{"n_layer": 11, "d_model": 256, "n_experts": 64, "experts_per_token": 3, "d_expert": 160, "d_shared_expert": 0, "activation": "squared_relu", "moe_layers": [1, 2, 3, 4, 5, 6, 7, 8, 9, 10], "router_score": "softmax", "normalize_top_k": false, "routed_scale": 10.1, "balance_loss": 0.00213, "balance_bias": false, "router_z_loss": 0.0001, "init_std_router": 0.026, "lr_router": 0.000789, "n_head": 4, "n_kv_head": 4, "head_dim": 64, "vocab_size": 16384, "norm": "rmsnorm", "norm_place": "pre", "norm_eps": 1e-05, "positions": "rope", "rope_base": 10000.0, "rope_fraction": 1.0, "qk_norm": true, "attn_scale": 0.125, "tie_embeddings": false, "parallel_block": false, "extras": ["capped logits"], "init": "normal", "init_std_qkv": 0.0762, "init_std_o": 0.0, "init_std_up": 0.0762, "init_std_down": 0.0, "optimizer": "adamw", "lr": 0.00183, "beta1": 0.9, "beta2": 0.99, "weight_decay": 0.12, "lr_head": 0.0102, "warmup_steps": 223, "schedule": "cos", "final_lr_fraction": 0.0, "batch_tokens": 131072, "seq_len": 256, "doc_mask": false, "train_tokens": 882700000, "steps": 6735, "dataset": "wikipedia_en"}
Below are experts of layer 7 (counted from 0) of a mixture-of-experts language model. Rows are named router (the router's row for the expert), down (a neuron's output weights, with its number) and show model dimensions 0-255. Each number is 500 + 50 x the weight over its row's rms, rounded and kept within 0 to 999. Numbers have three digits each.
After each expert's rows: a language model's description of what the expert responds to. This comes from a sample of Wikipedia text that the model never trained on.

# expert 60
router:502607531466442464536433496416627475549423475481486521521545494617512619487449502461524482454475456457562387458433540518483512473436487581536559478498506482512516573514555478501452467435571484474489475573466542477501545511490591438492511465498537542542537401544452532472472493492614465403457514462502481484594587503480574555438402573489618418570468634510499526568506436475450537596577485543411544510507523521561388522462525486493503571487521438590477475420422518524464519541530408489551578490559578466548395467449516516518552532555505462461461550625529437489376463444526514468401557502514523447487567396578478480504473526557513547540472491508482502504472482500549450520558483534466514546524499412459492494532554508468519527547502458458539484475421489441434429525483543
down0:551512541436508560499462525498525435514477460496444428532500551541486468513450555510425403570635633460465469468476491429500506451568499484494529455533585501479535523497546531587488505471512415627467490440500558524422432434525484538486454512540547541524439481534524539424466500542557503487534476520576569492549453408511439474556460410513452503458502442503540470566463477508488448532469521493489456556542407549556489429534550501561560544465508460503513522533515573473570482390588554416508474501491520442604548507475612462499486612518452458522502462443529476530565587507518438479459504479542490521519496571497379354538616491587535561482550561413520427390436511429442534461482415576499595513416538497509524432452547388571499465509547477561515532492515455537465508480482436
What it handles: Infobox field labels

# expert 61
router:535533456500447474489475502448539391507450462564501518527528533556508496405465418476555502452438384480518509438550447503514510430429556496396494539534524543510542582573665448490494473454570455463506542624482575563502527502550536438475492469501540515512502451553464533571505543486582480464467500440580537558607532443461536552451446556501567529559529601411467470550553531468444537476526517605408468544575465475498424532379488528504547456483449406578550425423526543520486539471574409531506547502526555507484446515456504482475544525507424492450523548562490529476417452510399494546469527493470523569467504499525546437463510512535574558568444494482518454433504527532541474564479483487496532503583476434450452526582490434482554519431599467496532558375434512547436406583428460
down0:478508472462433595552483522594427493505529510465544491590461487504503580471421488496445448503538400522533482460468392506489543364540510545469506567552525504480545517475507532452495465480572497575497552557470571518510443447504447557461412572480476435541566517475474431470498387511587529533545453487544525455478461422491448394537456486548475571444444528587489545468495466391473454487477497408518500489473554542480525586555467535481473517586469488530452470484524501433555521446485499547530471536429522514593534451503564531565500561410566477522406589407529410571597529420451400515474494516500502477501434512430427533499385502528500530450465403520467470551466491454634533379536525543548564510513501432583556399494511506452429486530540535514568582552472544579563533482523517
What it handles: Units and numeric tables

# expert 8
router:515513475449471466512400449453587462579460491462518495573573460574457564510516477436533460450453369465514404545459454500541499500540431526428510515492520527491493555587502417463521482446546517551472538525503484413500589501560611429462475478436503474491439490536404542481488524426570527451474491482542539538622558511402495511444442530472601442473397619538436507489508460494422580484554429556434484592546474528498470519469539451481443500452503467632527469374498534590536455509530474582531510530469551467539464471486437519512503544527452478476424488657504502453431415468486439538464547498578524462471555467610520420431502442528511481474506550480520539512535549532466441482571516475504540511556406463511476486472575466449511548538625484486564597475451531496456499574448479
down0:513485463498538486386531530567458482473567436465522541473559509499459554494525564500522527486525572502549459542588463596569517539519526527435485455483508478441485411465559436621432450591474454533375455495440502514449545472438510480452504394446549533472536479651440597562530490497476611536589523525482518453474449409473450520544510531448553476525529490456429517545555406560555460472446529559558460511430552423542461524409540544459525581517471356446552456469456464499519499589504630488442531430506483516492576494538523413495414452480551504480544558539474456438467553497529467481352569522476505508482548520561418510577500421441514503496513505425443571442568549554426474494515485403453509500484549452511517547473467524529565435511486483503473565497521440421485495504506573
What it handles: Taxonomy and infobox fragments

# expert 13
router:523546518463513498554480521459585426543485445539539479529583531573556517421457403446506497491404463396531471469479480487450469515478500457486532525487551504485514566605531476561509452513614513514507521565519499539524626480503537437409513523498497450494476407557464509473460534506524423456492533448535488504527507453448528589457399547431562441573508514448499460515498463447473555582562447655485479519510429433496478453434464491552462518566492506604552434447483495445455490492505380564515594569529563459505463443486479441465569501505468388484454555534502487515364457445460424497456489484412486512487475531475484478457478493582534519563462510442450511481533543538595476542570526465449573496553469422476352520532535457475496511502543467491520541351390395470484403552528452
down0:468542506583503410528441455567474492626514556559434524527492496504454499494522537437469501502520508458561453501501504426466501459465477512483440437455490479564399513486508409545488449484543429560575454527474526511491479428572462455473445466476509539531503485537477542454450446503362472503585421590501467418421443492537559407556488528530454507459631505600469511475465493549472533501405435507489618380455464436528510523643511582504569514504556451499501556497502534486484511418537501518508507550396416515550538468459419344479398463539543449532473481378507461474573506381468494447487458511588479476529469547516536594516537551521481589571513477478524476496487531506504522543515505399471502514508470512496489484513510418605428376452431504510500550492546459569497517484565546
What it handles: Table pipes and line breaks

# expert 15
router:575502454495451519538420489416547416588523380559454480567557568515525570475537526482549495467446496446584416417496522465544497528505520446462489560475540509456499587542564510542414488474519418514567560567554560534482536448457533438464393549533503449495445407543430488455555529548471491531498456504538568535612505448391578600570447567495547420521458543499519470449500499521435509538581509551437468525501449472537470522452475513526502490551428473582512435470422478518453521499545448529505479533518574533531485503494409493513541453551416505405511602579481552497378465461441448550476485465556544455496487461537574461492573543488576548514565496436498411443519475519550472574495508555453556494636503480394502533522545484448572529509537453489560572439470470361492455541455434
down0:608384536479507377454455492507563560427530520562598580403546435555495499499542487419462531406504511455454439575452508515528495517383415587574613616485505484416528479538519506498510568519487530497480591469505515506528559474566499463534510480558494474593617536498415562528483485600471502525380519430501557551495485506397491581472429489498542485496554479396485505513458513471473492459520522546546539487513446467532544563405578524521484449505566488415546432500527598609531457527471416466474513450528519547464473447513520458471493521416593460455505454494489488452464498434564547454485445571496457517504536495441495437568495502503533481465443419530495506512467477586473488524492344412512602403440549562440524487501524533539451512479512550456551466491496511510456480526420527
What it handles: Sports results table cells